Experts of a small language model.
Training: a variant of Adam for the experts, 320M tokens.
Below are experts of layer 4 (counted from 0) of a mixture-of-experts language model. Rows are named down (a neuron's output weights, with its number) and show model dimensions 0-191. Each number is 500 + 50 x the weight over its row's rms, rounded and kept within 0 to 999. Numbers have three digits each.
Before each expert's rows: a language model's description of what the expert responds to; "raises" lists some tokens whose logits its average output raises strongly, later layers aside. This comes from a sample of Wikipedia text that the model never trained on.

# expert 26
What it handles: Middle or final pieces of proper names and place names after an opening fragment, like Blvd, Dubrovnik, Tiger-Cats, Hinchinbrook, plus surnames such as Brown and Clark.
raises: "A", "cc", "B", "N"
down0:471519511419532571495531596566375475491518453519431534524489529576536523531478457521468600516469546428498501536417581576424546481509459495396508485491504522524509592497550476401534493514581514493560495449445537488451524568566444564409528560508449464465456417502476573472358442555496469454445462475482521541478555507408489460448588578437452473556496421447541553490440580541495583491480500547430462530506461468522563525473506515481475490527532508508447426485538516531643476473531437495497409538567479420514525604553555486504537507530549554500470544488607529590561603479438479458

# expert 12
What it handles: Word-internal pieces like gg, tt, raph in foreign names and taxonomy lists, plus common words such as new, should, Park.
raises: "s", "-", "ro", " on", "sa"
down0:424517581503532451547475430446436505542483466527427429486586469517532478453495587538460552489409527492631571524486440548565532481512506593508555562480480413551442472449397531633427529439485497437594539525575524531580494446428492470484439579536457465440556579381503492521510533420504451652545413555532490573529640515524541523425463453521544525488504433598492525449434495392460541613485511483578492443463543477471467481561492436469531552486485490472427538561475531515600495508528483526538462494510459534474444468479539548504415500468582487456444486419412542504526546520583583589

# expert 10
What it handles: Word-internal pieces after an opening syllable, often in species and science text, such as n-ut-rient, vari-et-ies, multi-str-iatus, and name starts like Ho, Ko.
raises: " /", "'", " (", ":"
down0:472492448632536488491551458477430530427530502431507438418497406408444421422486448452471441516518534610510432458540467447560513523476467505458561552480428438561499526486453476445483413487576524475452455460484447452484484492515468598500647455490539530481499472504499549508532538559432473452492429526542654545485511552441435454467396534471490497504512457545658448508448475575451566502534525467494440535464532575440522572551609517549494511484543529507475511516520429376556530515508435526431423567587464468469417549521522525535495494625436449501483500538556519503517487483466562430

# expert 20
What it handles: Heading and title words in infoboxes and credits, like "Scientific classification", "1st overall", "Best New Artist", plus name fragments in music and award text.
raises: "lo", "li", "isa", " that", "lon", " of"
down0:479501583465566534457532579496569549536505511630476528456518509483552577528507460562557568523553504484493533480445464490499470468484583497444524499544516466402623528549481523537393478464584463483457498534553474490518493513508459583498488526519479505580506543598580497504484484494488543556452578438453492468638479431537466497522501521555469418427475536590368402437466384534505486527526446456447460495516520519595467520615573493528514466606457475493605384545469469456567391403497452471503515570457436447494479465526535485386430492413474503501574530514521599397504473578487503579

# expert 6
What it handles: Capitalized first letters and short capitals opening names, saints and regnal numerals, such as St, Saint, V(aughan), George II.
raises: "ain", "A", "H"
down0:399521421489424566492490601517472486518506523453491578465452529531586473386509569498504536499521480432460518512481438527490467493518478545548530547510497468374477650550457485490574468582412496567473568560487603539535523500514539456480550521454386560504537530507469565535536490521384436527502517456414531469470504452479531595562569436484431495527559537529469576500440518492503497461397400492479479495509483513511494375497445576523473489497476424408508488501515522497472471474521477491530482616587554444491502523482472491540502509550514481472500506345676458489460559564512600508

# expert 40
What it handles: Pipe separators, line breaks and opening brackets in sports results, medal and award tables, such as 100 m breaststroke |, Winner:, and album (1965).
raises: " Stadium", "iv", "board", "play"
down0:572459555484569502533479378563528516556518565416475526525461497452563496557498599482395571452519499520527513548552583448481508448436460562412497484524537510485515432504556474524499494538547502595503517484526484544547478470486515569385621530444547595490526492402529566523558569454430451498395436512507518447529432490564430542376529475565476605601516388373495446471509558486429495527586551505451531483433585531528494548489483522487510515517475550451467430557575543571494499498473512555491483538442502529487560530415516565518469536523428515519490483511574557545486421469522564532